Weights of a small mixture-of-experts language model, trained from scratch on English Wikipedia: a variant of SOAP for the experts.
Below are experts of layer 4 (counted from 0) of a mixture-of-experts language model. Rows are named gate (a neuron's input weights, with its number), up (a neuron's input weights, with its number) and show model dimensions 64-127. Each number is 128 + 24 x the weight over its row's rms, rounded and kept within 0 to 255. Numbers have three digits each.
Before each expert's rows: "comes after" lists some tokens at least twice as common just before its tokens as in all text. This comes from a sample of Wikipedia text that the model never trained on. Tokens count by the router's weight.

# expert 94
comes after: "1", ", ", " in ", "–", " (", "2"
gate0:112117146122115153129106129128160155119121168137094164088119094148135149142174139088114102148103109110140172146137075151101107118156111116109120178152056162123098149134119131118036121128165110
up0:142150119115161098123148134125114109121147080130161102170135137113133122117100122193143140089177151130123099111112166114157151119112120128144149086106190080153149108113126123146216128121103165
gate1:152134151152144127143113166156163153124141126147093124146111152134101128146136151150126128174177136115157121141072095152109155181155126128119138136119175127104138089138114105158156120129142146
up1:127143100116102129153126099099122107188111117169146130119115103083166154137109131129150126095110146145120116126149108126132123122114161119138085084116168121141127152156152085139125114084138106
gate2:159174135111131131123093091151136118122155159171128091145126148087087110140121132134145162145110106169101141122104117112138095182160095152090141120128070123126136078139103123155119112135132117
up2:120122118125148134125112058147168106106148132152134101138147136130096120114130122142152142151150147154118142142140108094140123186118096165078147110158122153124144085143085149130144136116121147
gate3:109163153138166129144134133176147108126137119147167082113134160138168111161137121107140125093146143129110122119166128140104130150192122106130099116111115105123128158115132186123128136105162081
up3:135163149125164133135109137178133131118131128144152072139112170110174127149143143129157114090115101165110116142138136141103143126174121080123099136103120104126149166130117178140147097091154118
gate4:143126186139150099138138141180156132119163141129160108101126098116106124162112147108151167137119116124119125119105120086134127145137141125118109102119138098103151139146188151174175107134130090
up4:094147172129126138156119058137092144111159152169116133110136107129157100121066121069110108117161163145112116130110145089130132137130128165098124089158113121124136154077153149151123163105148107
gate5:107155126081177098137152144134104156145146098117136085105104148146120156141113082143123114131152141116152152129133090102064133101131134124098138121123124125141131111104106085173120122100085141
up5:104129108105135132142135138113188163131158101141117100099125115159113186111116125131133136123169131135168141134098130138104148107137187135077121096145148198124127149121107109126099165136117141
gate6:168130110133084145098155121131129106084138141142168159111148113096107075163123070128117116109132120126119115125165112132112109143142151094172122094106118083062120100109132131110109152123131117
up6:099121149129152103149097114121121128196110129130101112120123106152148150084121176122116157172132116118140119146111134107140135128107114168079150160133131166171147123146137112133143115142123125
gate7:124120118125135112126121131130146051149119148152103145123093130124125132155142117128143156153082174120124133113115126157170127160150156099132082167122134138096123136120161113119128145175098182
up7:137128113117115151153155121117106176111112118113156136154151082143115110129123128124120113114169100111112119148152107121079122112079119161106151115127134107167125126168117136174117111053155128
gate8:122105136130120161150141168142142143145159117139123124142146157160118128134143130123148133103114135166164129166141164133095158115175172078110100113125148099099165085151127094095134136130142141
up8:116119132130092164143122169117165143131121113146153158118143163150116125137153139135147129108116140155163123176149152151098161132177164062087109128126167130101152058138092126097138142156116111
gate9:144119122164120105172125107151103050146159149109122126114128109091126133083138148096118077116126211120110124135186100128164125131146142131118099137141102136172149097152119186133152089133141149
up9:146117144171113092157129109117100064148167132111127129129118112098118137081135155083111072104133210122109121147177103129162132132143151107117094132157120132161148101153134185128154096153130127
gate10:111125137141132137167116150140170119147160103131110149153147147124130180103099137132140108127170154116140124116150131138135148170157173118046101079126121115156122148106134104155136100117117155
up10:133159094103139109075145110140108109117144127153154134094129149120091135152128112082155128161125092152108109102128109102155141140099139140187103131134159153175132090120157151115145125100164159
gate11:139121074117176154104141108097113146114106113141146107137077157076124129138110123141170092143157142124107170108093097147138116129125122120105125129168086146154140157144115152125113155172112128
up11:118111153107129124148111146162154133158127149119087104127145105149109140154140106123077137104146127127105103151135121122143128141122152119159132098052128091078106109078078134121133102128145150
gate12:091073144111111148123126144123129108094111185121093102117157158118128143137145094072127150114176117153101188098119150148117103140140162127112081079134125138145130125114123106093106157100105077
up12:104095173126107113142112137154115133111116158113117132098147169129122122141159103142123107129131148134089175092126147163072128126165112135160128078125168110150146114129125100156090141093112086
gate13:081142137124087138165157119118166131097177123133152130156085169145114114100106106112086133116107114160119153140156155116135102121142098135160099125129158100124154172101133111107142122133098150
up13:164096136138160100114112158140123128155091128134117124101177087099150150155144124131179123146160132094135116110086116165155156103123160126099125141122126138141108078153131145134127177119140118
gate14:125160103113128125148133112127141103103153115150096099114165143139173094159132150126145129117101126154129156133133129102171094141161131124114129135137137160117075086140139116119095081125132089
up14:114098125135111085088146155119119147163102110097147115103100122141099154123158109095114121156160132099110111128111092120095143093115149149133116128111134099109165134129133105092158132101119185
gate15:095141107160109143105132165107143163155091186107130125149124143126123174140125127150152093126107146136080111148119127138116114132146160116114111153154101162139137083142157160137156088113161130
up15:140144102162145127107124160114148139164136133126176107120118134101095134114134130142107066183115120125085116122136120172104129106138148137100127134120126093119115128167113153118124140096116131

# expert 102
comes after: "0", " | ", "3", "1", "4", "–"
gate0:156105151088104114172152122133116108154190124160142082137120147159130139094134143140166142173144116152122085096121154131132124116105118155110075101137138077104127122110129079115111140125138115
up0:162095153106093109160134105120133114136181083146138105147133118154149151094151130145171162156170147146110079103140147119113118092118132143123075097149148088103099133084138090136090147136140125
gate1:148142091143143152154114143135144129120126117138126114106131097089114118141123122168149133146137150178145129121178096145113128182147116090070106178121097155153142087081180110132109117121108111
up1:115123162080103111105131114114133126136128165102120141150120155171154122126145131089126098112115110063121126137069156122138141102102128150166156071121129096118122164164091121131135142144139141
gate2:117153145112130141101151103114157111151135120140144131096135098125134108116179097127097072117151122116120098120132137128124058131147158144141079158126115129115122145121085150157143148149150134
up2:150156104142157175127115138102117177122147097147085105108184124122167120151111139162140089126120123137083110165136134117119114123105139100090108165110102151111151106107112153118142112143136125
gate3:083130135150089127119178116115152164102135115109084145126134140130140101163151180148137121112101158142161122094115117141120126131145127137122115119194139146154126135086133134086119144097115125
up3:083108142147096121118183108111156140127123117112102143141147135155132124152163172152153118105082170149121104088138084138133167144159128142131125115195152148160113148081120109067138162135129131
gate4:122102132108120111083120091165123118164178129135127132123134133131125112140148153126135170133079162138098147127106167087122119111120095137150080133119077103124103107072144123144141146144095169
up4:137102131094093118087111084150129121168169122129142128111138127151107128134149182123124158145104181150127141111107137115138126110127124122138080132091088098111119091081163139149131147112116173
gate5:125134156121152146117104103190102113153167128133108133049168110114143103165133092137101111074143125124153132152143102172138095137117092113149087170159151094136151112140098135137118078119109137
up5:131130163123130123121125139195116131138128092148136138072141101113125129172090099116110108150149093152133141150166145134115113144084130115114107132133133115102138132161125117116122112121108073
gate6:149134122116133101142115106126122075134156094100130094057119137116160094107133134145099144135125095144109106109101143104150141107130098135149099139137106129119205094055128162148150137138100087
up6:159102139143129147123155157135128170119086190170108141210113110142088145143136126117139106119123122124147194143153113102082103130127144116114138131125140128107068140200129083135127096125134150
gate7:116153124125105154137097115130185119123167118135125185103092135165138140122148094172117112111126094176156129118132067151143112121122116105120092154135107111098121108172092099152114156122151124
up7:145120134166130123145109070166116143071078087116090153143157133143133158094130145127085152158146125112147157114133153130112162140152143136180093157154143138108128115190137148159083127082127126
gate8:078136090104144161133134117094129093122172159154140131117103104131139153136120137112117132110149143153112118122112101108142124154152125101141120152160105124142176152115099151136084148071123134
up8:130151127113145124108111137099096119149123150136149124092102137153129124110124146100095109115131132145129161156155120163133165135139075115155174109125143130116155146113126172070160148112114110
gate9:099115170150110101184143133116145165108139137138135097120131133127150120153145103137128070128180145085139115155099142112093084147140109165132141166097150165100118137093129174119094134133091155
up9:114122171156118118180139159133151144085120149135146080115129143115167125143141106151118066139157131096126106171096141118120101147146113164127142154097143156093116129093125169128097102139097176
gate10:112103179123108134122128195099144152190169122115084112136135112121127145112117116120152124118141101127138146114106178148149149078148122117151148114140143131123133120145114184096108142101120094
up10:094108181126124147116125194083129154182173139126077126127140115138124133118118102122156125124130109131141126123093174142144136077138117123132157125154116139127119119117094180085114140105098108
gate11:121095103177127122169171135128149110123120144118131116118118118137110123127076150127113137110144106132163099138129155087119073145084151115108142152120109162117149125123116133112116081130121081
up11:147135162078128165103095099144108149117131121136153141140152171114152122116190131131116119140113132129076164126138117169134167095161097134121111112129167101111105135125134127141159173124157167
gate12:149150128130129162149164158146086176094100070166135126098097117129084144171172172117120145168119127060138113137128096117139123134143073159134109101176080156134159128147131159177140160119125159
up12:116108129119113121113084095124184106158146154126129127142135109095185121094071088126098106100116131189129154145153111148138146134132160104139122130084180091114096166113121093127156106104126094
gate13:120104124127123095173102073147114129151135135163151135140101105176145116155177137173122145129167103133110133144134075138132085136149130113094119145156109121085129101150071134151135165149160122
up13:146205120157126127129109136137137159131101126127096120113135160148152131125137171143164116100125142130125109128142153149125131099136125157147146147123152138113136144118138142159178056142149156
gate14:107139124121160103103075091129116135135113168108078103128124111103134089140131120151150134166131151135130108111156140119126121127083172131127151118174135131126145110132100098159064153143098145
up14:126142103123168087111079100136128168122118169146107089141133144082132099133120126147131122147126153123119087113162116125133145148099176147151151128145139121141140119136096110141079126149079152
gate15:162130106124167109097108139099136111146163126105148158106160144127139124139138119134132154159117124107106138148130068148151111139143137110085133109126120106128140131139142150116143115102145115
up15:171102094152160113081098163127136118128144111103128184106161142100146128118149113126137126145102138124126146137125073139134138156141125099109107102147130120121143127105133124123170103105139135

# expert 99
comes after: " | ", ", ", "1", " (", " ", " in "
gate0:160148151105122108129112155133130148154114124133124097116135145151107087205136139166133076134151083158127142089136150137148140126130193120096155151120097118094123105123110146108200065178140133
up0:147161133109120150152159143142111107109151137095110110150131111141143111143122131137144127132175097171092117130147117120124125169163188171116138151128115108086109122138118123139138043137145158
gate1:130145133151140167159094156158156162121125137106089112097105175107123122136121117133137110126115116139132140110110114164168146175118117133134092136139125145145111093112133096143115148166116135
up1:162117127138128140150140162128142151126145119102109109101119149126141135124139128138129091129114117119136157061128126135168148172144127118145091121137114144113100119141129113153096152138083168
gate2:109125135078153120113119128103131109118115108135102134092149155131129166100122146124121095136140179134148122113113121135084110140120073139148127137088064111100138169118139117101139145132129144
up2:133168107174118120149146124123123147115144139105129117120108097132134093159133125122143145164156105129118117136182127143170137127122186113116132115189175126159140093138078158162102139128123106
gate3:155109151152099130138100115109133120139110163136135075097084101129120093101157145133110131128117145125158137109124153092132054114129135129125086103100114092102150125101111092105104109132164155
up3:162123094140156091136140153140098116093162135105109165183105145128133136155133114155115130122153117164126086121133105155166137132164133110118100143127133120165146108121153138112152156144116118
gate4:134157113118120133103125147116098169130163129157162118124170126121113128084138140136142127125151131133113115104119098080122146116131117097099116134088089131119170143129079132159141175113160121
up4:133154119130157176142142117094150113170065133114095162117156097112144130128174157125104154165120148123165134123155132123133104123104103134124111104114150124103121148098129116099134105170096146
gate5:164132148141120106148117131137099127093116129149114162139115144183091136119126139090086121119172130130156147113136137162119095115166162098175101145162146103149140111097123141126126136117192090
up5:155142129152116122148132118138121136086144109118120163137113152152143121147143109122104110117165107134138142111114120138148106153143158089149146117158197097175145127117118168129119126155140085
gate6:074130154150103153124153151109156143134146139129132136139161117152119160143159125107125105134122097108147144132101123110112155125142159122148084128110147163142111097188182127152134125128102126
up6:176141103117165092122109109139115125129101140144120123113097151108125083144101146150120152127158155155104107099162146145124090133139107153085179128139153099113151172062089128115133139135140117
gate7:138152156127127093127144131151126123136119102174123144129177192098120106167139151111161114141147126131084130104147123170152082144152119147083143103119142115120145124101137134110096124108100121
up7:133151129130139110130136132139112180108120133123128114123150177097121086154159156086166112147104131158116128113119104131124113137126157170073123076125162159110122123127156135113110109098105106
gate8:140111142128152107136140135105133176148115120145153117087158156115098152171157084129103139132147129147108150095141105158142117075140139156116131074146150103155144122156130146109116107143117119
up8:119083162132139118111156126127181170137130147152133103073143156137114183125154098129110136141125103142123168112124111159109097071135148153143132087150137092151094138122148135148127100114140109
gate9:119094170100100158102126109118154149090135135114102152126163190158112153136163111110126108100159134125110170077151117117108131150130162140113144126165116156125134109136112121091125143140134112
up9:124164136163136105127106096143118115111157130157105132101134081116147084113091167130143150124103126128162141135109133126133168130143121150141086130086160118110155136146159082174150090117094178
gate10:134086157127142177076145115124106114141118137122148071144160122122147102174123128169165096122105116113122121106142138125157092133139172137107134117096141106077139131132155120119119095136110120
up10:131155106135107091184117147133161145126130117152131185110109141122114160078142143072098160120159134135134130148110108144131176128118089129140121150144120156157093135146083153148140155138151139
gate11:079110082135102153122153111114096105124116121126179101142161112133172143114137074121124101102142130132116129111105147183112145143099117118092109189123139139110092129121164161093156131173104155
up11:151152176135126121144081120133137143106131115131112169106157128107078112155086165149109150129136136130116104158166109098109145134160141151128160120143086143156139140145114091145103144087180087
gate12:097123111121126120136092142093142111084125176160119140170136122115107100126179069130094128103131107108143145132118089120150123161149148148080081121127114093108178142099114125153108153119106163
up12:159134131140161115144140123128122132122155087124139152062106123117162163105093175167166178134146127099116127143137164136132119111103142105116127140115120113119116133156132133103133111117144150
gate13:075107058150154111113112144158150130158132124146146154078143096127097126136145154114128090123100121116172144152146113130152159150110162110097108144181107135122171124140119142125125119119137104
up13:086088077156149128118108138161146128154133121148155154081150091124097119139142158105132082104091120124165141162138134136143152142105147099083111130182108128123167118148115143133124110125128119
gate14:142112117107149114091142111083147126144137113111139122112117124146122122105125133116136166181109127116114116135167087093128104158122131116086147128155102147114123141146116085110111101123121085
up14:139142149139134146111143126168110107099102172158135078155152128108115101114112138123117095119112142152142131114108148138111104117145177130143150107119146115117136140102145131194118103103137166
gate15:118118142142110123202120132125108156073121146134163140152137122127127117129109164084130164143169128190148116156156113145119101145111082139142109157101124130072113127113121121124110120102120163
up15:125130113185112133168084118103122154065105152137120161141141112094134084126131160111151169152138110161140136187163136128102087157093091090144122171116088132111138141124118115113072104106133112

# expert 37
comes after: " | ", ", ", "| ", " ", " in ", " ("
gate0:160131105146154179098130113112165137138144100103118152122123129142129146136159098132116121100120121176097147120137120118119140130145139111155132139120141147141191144121167129107111104072155111
up0:133119115117161095160109147123094085097118176153167127112138112077130132145142140108111136164158109110135131138126162139130115119057123098084158156116148098148129088128109130161111114167127131
gate1:110179102133112117097117123148139106123140109146095155152125126166109146120152132111127117084156183162114155105146106150095147114163142141133140140118116161107080128163104095098130163115128153
up1:151098158150072141140145176100134142149132160165150117101103148093133124155112145120117130143154124121155126160107146115145099114143099125127114144090164058163146141095153144143100091095137119
gate2:157131056158132127068102111122144112161142140158120087099155136134127128074119065097163141143127098118124138126146121099102105150143108110131132139132111102149120149111177105162170137137102113
up2:090132154096102125162153174142120183080116112148127152143137118099085134127155196147115101106119138108120117122147145114133155131120144154104102094118155148130098147149089142155089132117120117
gate3:123133123145076111125128150089104075124152162090156104167133080098134168171128165132111118144108164128097119122117118106164117164112117132095135148153073106086129140150125088129117096150085118
up3:126123121133072119128157147097125060132154160106153073165117085093133169181128136145116118138142139138101118077127125133170120181131105119123128162150072102087117143148122106124131100142097115
gate4:161105126134146149115123132139144129156124090146116145141150096076108099101100138185158100169114121139165081150171129150149150113167138113123150163144159153098144112107143111144161147131164194
up4:164123144133100145107080127146134143153131110153149157123119120118110122115121158138104111166155109126154124178089119140127096162155117097112127129093163176111180084145138139181171123139140174
gate5:129116138196170110114147160142150127157167096141114103134121188151157133154142097144126109096152136115131151145118123085164167144165140120159106165148128131140138101145154137123143106159130132
up5:106130137070121124160137089132105174072088155144124150118117109104115110085112160130141135155105132133129125115146127174089082132099112151092171100125143121112115157128112135145118150115113135
gate6:175088101142136108111092132138113139152110124050132114127125162171142112125168112126144127158134150139129116140139103136125163131141114135122130155140111131175157118141128141118097159139133101
up6:162106145149136103099104099128116159166130134077126111151142127123110116129200139148115125167143157140109107117139127160137143119120111171102105153146106156154151114149151136114070167126084094
gate7:134125137103177130140161121153116125121101106138120104104103124099120084112147121116107123112153141103123085092083135162165103109161114120128105083112116112139140101129151129128142170136122112
up7:151128127090144118137111118131130139153112107132116117133087130147069097124146117134083110107157154108130046096095124123158108103134105149129112100105133109129166106110146149118160118130119096
gate8:131135062138132132070104078107137130114132125121119134134132123172127128147079081136135151105159114115165137144146110144167108173136140090137076125140079099154119162119109172083154112091112154
up8:098165068163149133107116095102135150122146140108129139181105144136164157081100132122124146124133146121172114138124118149154135162123130083118094115127070103134108165124123149064141133096119139
gate9:080107141105134107081101144158074154131110150198153113115115096170102139134152151097149177150144119135135134172137105126177118132162128136123144132140144163139185117072137122101124135129142134
up9:088122140121135102075085149166113152133125138160176115120111123131126109132157150117123143179136156142103126171127113163178147125159131098126147140154121178176147122075129147091125142161133109
gate10:137118082122134140151114132087132131121137127169173137126157133164101122153146098096165094097106129152135144112126119134113131140117126138134180171159132141164111118153109129124129104119155118
up10:099073131135171110140135098153116132118140168153110115154136111128128161112123156155123141163141134119154112086125127109157126103123107148097112107104130100115125143127141108158117117105108076
gate11:155131115195136142095098162115155105098155157122135104119114128155135140142160138165095117098117112131133116160104128136105136112127120120151113150144151101173194142136161150091124100098097132
up11:144133126185134138099103158111145116100162159122123107133124135152132136142136141159075113109116130125123105169116131148112136127131124119142097148149154097180195141138160149087119097104099139
gate12:116126130129126127136055134110120096160172152131120185127135158131164137107147132107151120134122135130072117138120121117146134140111077119110170161131127125109129123076158167140099148090109144
up12:122138132119119119128052130089123115151164154137119156130130151142161134125129151096173118122125151138055119152130116128141131141105081133100161168115129138124131138087149190135088135110104129
gate13:146117105125061162122160089142111108153131150111093114115110178099128121145132120097130125143125121103117115100139124140145131145159116159142143110149080123103158153109129119168079121161139120
up13:121165165136189095137100171105138164107135129130139119131146096155115145124119130148123133123130142143133155152139133119123133114077118108130089123123157148150096108147133133081187139102105139
gate14:149147186116137148119100077134148123132114112130145145137139115133162143110126118140170116180149153145091083153144127147127127129151101108097139098135153132113130161136102163135111165128179125
up14:124110058137110116167151165099128134124121127123097107131129138124109118159116147157106140097103099096141166100124160127140103130119168141147096133123130128112152074131140110132153084114099135
gate15:087112094100148145121142096136086100164100132153147136111134120079112075077156105121159087105146141141169140089156128114123169121140089142129121145156114085106145164110149142130119100154118108
up15:161149143159108135128129156139195167117136097134103124150132135147114171175110152148113168130121115106125161145093133132129113147107142137102137099076145174125091117153132108127147133083122132

# expert 40
comes after: " | ", "0", ".", "| ", " ", "; "
gate0:128112115101168117107089151166159119142129083083100140135112155124076142120129153106114118102115084115152142142136134138186111138105130133124120091092120159124151131107095135121137166135160158
up0:132169136184095125109146099120145101099118167136116103123151139108174119138125130127143148153109138124117102152103160133151132128141142104089075129169145097179097110186151144133149118130084086
gate1:093114136130124143128093137124093140141167091189122144131139125098112118088144105138102086088126100135144166123099086139134146124109115194126154109150105134107146152102148139162078133106128156
up1:117113108107109088114134153125079114107118142168112139188125121089118138080139100119100126099112150184132134122098120132087153164100107160088132096126117132115095106076133160159095118127150130
gate2:135122143149131115153123138138118104180120151101122098164119084128102123118166129129118168166118147126126132098150158075129082099131093127078099123101155109142138164133099117169126139118143104
up2:143110148159138126148132144144105133172107139096136115161115109138111126129167130148130172167123142101129120107166151080132091102111095118079094119117146128158123160154090083164128137132139102
gate3:163140138107116132110093131144172107127109114117112156140127117142129122106194108104138141133158137125162118124100104150104138134125133146122133129129094151096103132159078112140056127134113159
up3:130164162102122100148109098159146130083148142141117143137105092085148151125194144103121103126148140158154134176151121150076104156096111145114136104104143107123146099181126111165078133115109150
gate4:104100144127115160168157182100124145146152098113114132078089145138116127121097111107133124116125161153154158143150111122118139131086135160146112117109115139108155137078123135106106125138143131
up4:150126104130058130083158127130134140126172186080099086127156131108120202167148101117138141174126117114083125112091111155106141105158120073112107121107111100109085172167158172159112142125124116
gate5:120096116151147140148134143111110167134143121146107169126100107133123097152137182122127110104145161117136091133160094108125131180083129091095102131146137171142136120117118148116080145126119103
up5:132127170107112124075099103151125093106105145124136109131161143139126176099132086153134150116099100146106176114099157112171139086138136141135137152100118111117129127131122090102179106141133127
gate6:133134124123132123114143159113111102130163109151125159135131128101173126193110103115166120157126113101171147109126069140114153151133148091092120162176138112108133102095157172101133123088095149
up6:132121137125094146129097096124139140140071118117131124145127123131095135073135169136110132117120146155113121133135183130145097127151118173161115110078141129161125184120115094158156130177159128
gate7:162111108089136131145121173120118145157141081107121148117132126116137084133125143135145164106106118107117123106120141108142100148087121106144136081144129143109099102160150131156121105126163135
up7:105155138160129133101126095150148095088118175142146120137107122141105167127112111111119100141132130146158165157142126149126152099157126153112118167097109128136139173097109143116129125124062124
gate8:135144132183118132114136171127121093130122146137148120097160146128077128135126144092133124116146181150140125081172114110093094124116103127172171105150124105122132172149142163123126196115126147
up8:127137120177116136108139164128116089125097145128139112101158132139088136148142154083136121109128177162141125093174118089095095129109109122161170115155129126102135174145140160125134186100113139
gate9:130089119131141108131171137133143115135158128125084130107155123134109125154113152161144153098134145108132153137144108127137117133105139058136097136093112134151143140106161134128168114132128148
up9:142076123129127126123172121125137104154167125128113129090167112129098118123107146165120163096146147105133156139153129101140132148117145091126133147134091149120113122106133169099158099155126140
gate10:123151125117120114141121096099119165101104126138144118143127132115110121122180135121149130102149143063112147131144106159146115095154135135189103113101126131115159110130157107130098116167117148
up10:090122126166129102129108132157117133132131117147166150138107134132123133138112100143093119170122147134134123167122160172102127106097096118087128140152109171122133110122099134150109108137100124
gate11:126146119112132110125085150108106095120145166099125130123139159095138125185138132140125148125169130135111096097108086162131115165079164135120142143114146138145106169153108118132137117098116145
up11:115125142141112132153172122166123148126074113149141121111127124157097131090098136128152134123101136143135176141127133107110147108154122098115112106127115131131185071115163110108109120147149108
gate12:140131166173130167118159133102111081177123137159106158132129123097104154156144111135113128155095155137117079119150112154139090196124097127134155109118083103160141159117092165138144123097112146
up12:134129106100105125150119115172147168079131119100162098086124142162155109102109119114154119098175107143153162139113136088119149072150175128145105150121152154101087099143157123105095138125134139
gate13:116122151132128100131147142112157104166165133200124141092092096125130078138125113104088132145116150146174095143151137141145126087110118143111153114095144136157131123107120169157129192158138134
up13:116114152118128108131137126104132119155162131197124143094088102133132084133135117108094142139112151139170107153163144147143128094114118152090157120096130137149121112110128161149123186175151136
gate14:123084125158115119115116144106123146136137121182122135086163115147085094136131177091146119109169144126097109142145122127133127138153113156119135103153090140102145098119146148150150172168108118
up14:138086129139120115118121118094128145126137124188112140087151122137092103141128178091130140122157162120097109143145114127132138142149146146126133104170077131098143087115161149137127180165107111
gate15:100140154154098134134116130155166136140135134121122144126164114105139145108128109145133176150103102098121103097128130133122115128116113141135145173147104122131126188134142135104078104135156146
up15:143132117099153119110130144094095125108116115132128122115091140155130122154144148126136080104170142148148146145131122125133144127132152115112093081125139148144125058138121136152168150120105116

# expert 98
comes after: "\n", "\n\n", ".", " \"", " | \"", " ="
gate0:151165131120103095149143141082120106129162121133135112176122134120194130149134089144130162166164150115125068152165154177125109165143147118104119156134148128172109143090137081146074158118106118
up0:098076123126170158108117131127132148162087152101120130126113111135136125128161125113117123106133127123115146111081131116113149103096115115117162104058083120129141092164124143084166094160134165
gate1:085152151122135122088124152136120103137178141160172140110126141061089136138127154141111087124116135121128137137149077154146078126115163152115124160128100115113139117132122146102121108117112170
up1:150102097156113107150149138131124145109090118109102108126117115131112142084088131128093131104138113117135112137108150116089157141133107123115123123175143140170104124101120092143132126119110131
gate2:140144136099156177131138152118091077107134096147084141119141146148143118161130175169140173111159150154127117164070128137163138130145104118106108145127111147125108099154114084140119108140108148
up2:146178140122132148136132167121092093111133113138067144127143141144132124149159150153134162110142155148119095159072139151146131115150112110130115147132098146138100075152095095116120108146118168
gate3:101111097124074133109133152098135139111140152144136158088151144108136104106160151098121095115129093129102130149164124129170135135121152072134129158183106140110178101117109182135088108136112112
up3:136136162127180104163123116163095123128126107095133083141101120147117157164068108132156150135123140124147152122103134100082124132136119180109121092070139098152093152139126082126165136128150158
gate4:146146152098112102179142165147118134144132124132102094099156157131124123167108095129137102142167109093119171132132127193115118093112130108088096138151130152162115106122103158105153126129127110
up4:131149162099110100147143205142127129129143126124097137141147121101128135145101108130127104099148145079152170143128117141088123145108107112100119091156139131103108143114121167118137132156149080
gate5:132076115114118133135169165112140121073184110106117169150103172106153117135181148116155091144122140158112149126104120163165105146087105128146135134134098105149130135140125115113101137140143137
up5:142153137056162162106120146141149132135084151100137141135131079149113146107080132146141175159138081145179121136093137125125086153118117116125137115124123127112112124092168141143153122156108144
gate6:134131179105136095149185134091103123111140158137124156159127090101115131128135098152118128121166145132161106168150119145148058128082117143126140119123146079123129084113115131130131120151112120
up6:136138097133123131111069136136181155129153111126139099113117121170145111108120140110168130131100105162097114128146134095083194157154161120182136147128108160124151138146133127130120112112138104
gate7:172166139147110154118099157152135119151131079104105121115149147136114139125111157116152119118125188128166145129106128149120113146101130135144130122135122124106134077111140116122114139114190109
up7:160168139143100153140113133153135135106115089104121104150119160148107130148090171112138101128115174137174135127100124152101127152117133129120104134109114130128135098121147097129123143138172109
gate8:134133115104126070134124149101073153123171185149108092152150119168153120139124090142123147158107124105107106154126107146122129186138108094076095131134135165104119112110113157124076162122097128
up8:113132117124109099142126154111077146127161183126108087161127100152155126138141111146129142152123116111127084163142097126117129175141117100118096136150137167113121126108115185119078174132106118
gate9:122138107110158113070171150113091130136140137117089128109126154167121083126154114157129111136111146077175142121122149121163124141128110136100103121155097127153154144109085155112092132139145119
up9:107130176160121170154128151135130100137130096120120063151156129168149140075130135103108135101119132165143171127097129138092130139117128129128122134088133148113098139112109132125127183141140131
gate10:150111114120156111100120128085150136086160127106127181107149131121127110123142139120090135136160125109164107124114169090150148135120115079149126134145116165177158092158112194123152141156131111
up10:087138138147072156132136119167118092168116172142154065147109079127142132133101120131175119124095135124081143137181111167132089132153155151102162114103139114112099142116138088141071145111146126
gate11:122080157103121135153120079149137109117129120101118122096103154116153088153153146124113111133149150101117145127123109168161136104136162132142099153165156128117169137086105214112155126135151158
up11:152137086128169109099152180098115126118132127146137125117152106130121111103100122118129151124096120151174142136107125104107162140123091136091125101093089116109107127164114070118101134146096121
gate12:100106129133160115107187132140102132125095128113113136110151163119140097134151160145131117146112123127125149130133065126137117162087145143132111131116132161130173151122142119111086130127109110
up12:149144139148157108141085125100126096106174169154163155109085120139156124131125127119108134144108092110119147122130127162112159084174144159124109148129129140138116144117075115103164152117176166
gate13:091088148136141129112092133106084118166162131101116116123122145066073124096127118150080113117132150112149151106115119121128152135119176167171121140122145172109113150105119107117139115126116209
up13:142141107129127110154163120155175128089100122127116155119144148182194123133118146116180150123115106151103116135141146134112123112172092115107149098119089136127150135166128160156100127141128059
gate14:091092116145110118123122139129138117094177132167154122149081141100139141136149091149136155134128142133112118133161121157130093152096154124114121138158115147100116104143114155149137110126122151
up14:106106116120125097126136109105136146116165150165147122133103104138123123135139112134140165153132108107155100112137144137113113151089128171116162141151131131093098091121115160137115083120150157
gate15:159094112115124123130098112112137096150078144161116106100156143148155101139132059132110119110127119130156132111097115133177122123097118112128101123147080156103130080072123088118125113133112097
up15:092170154146143140140157136159119144107182120089139165162097102078110161107123161131147143130134147126114097159176132127079133149153134157125125128122161109143129170149146171134127162123142142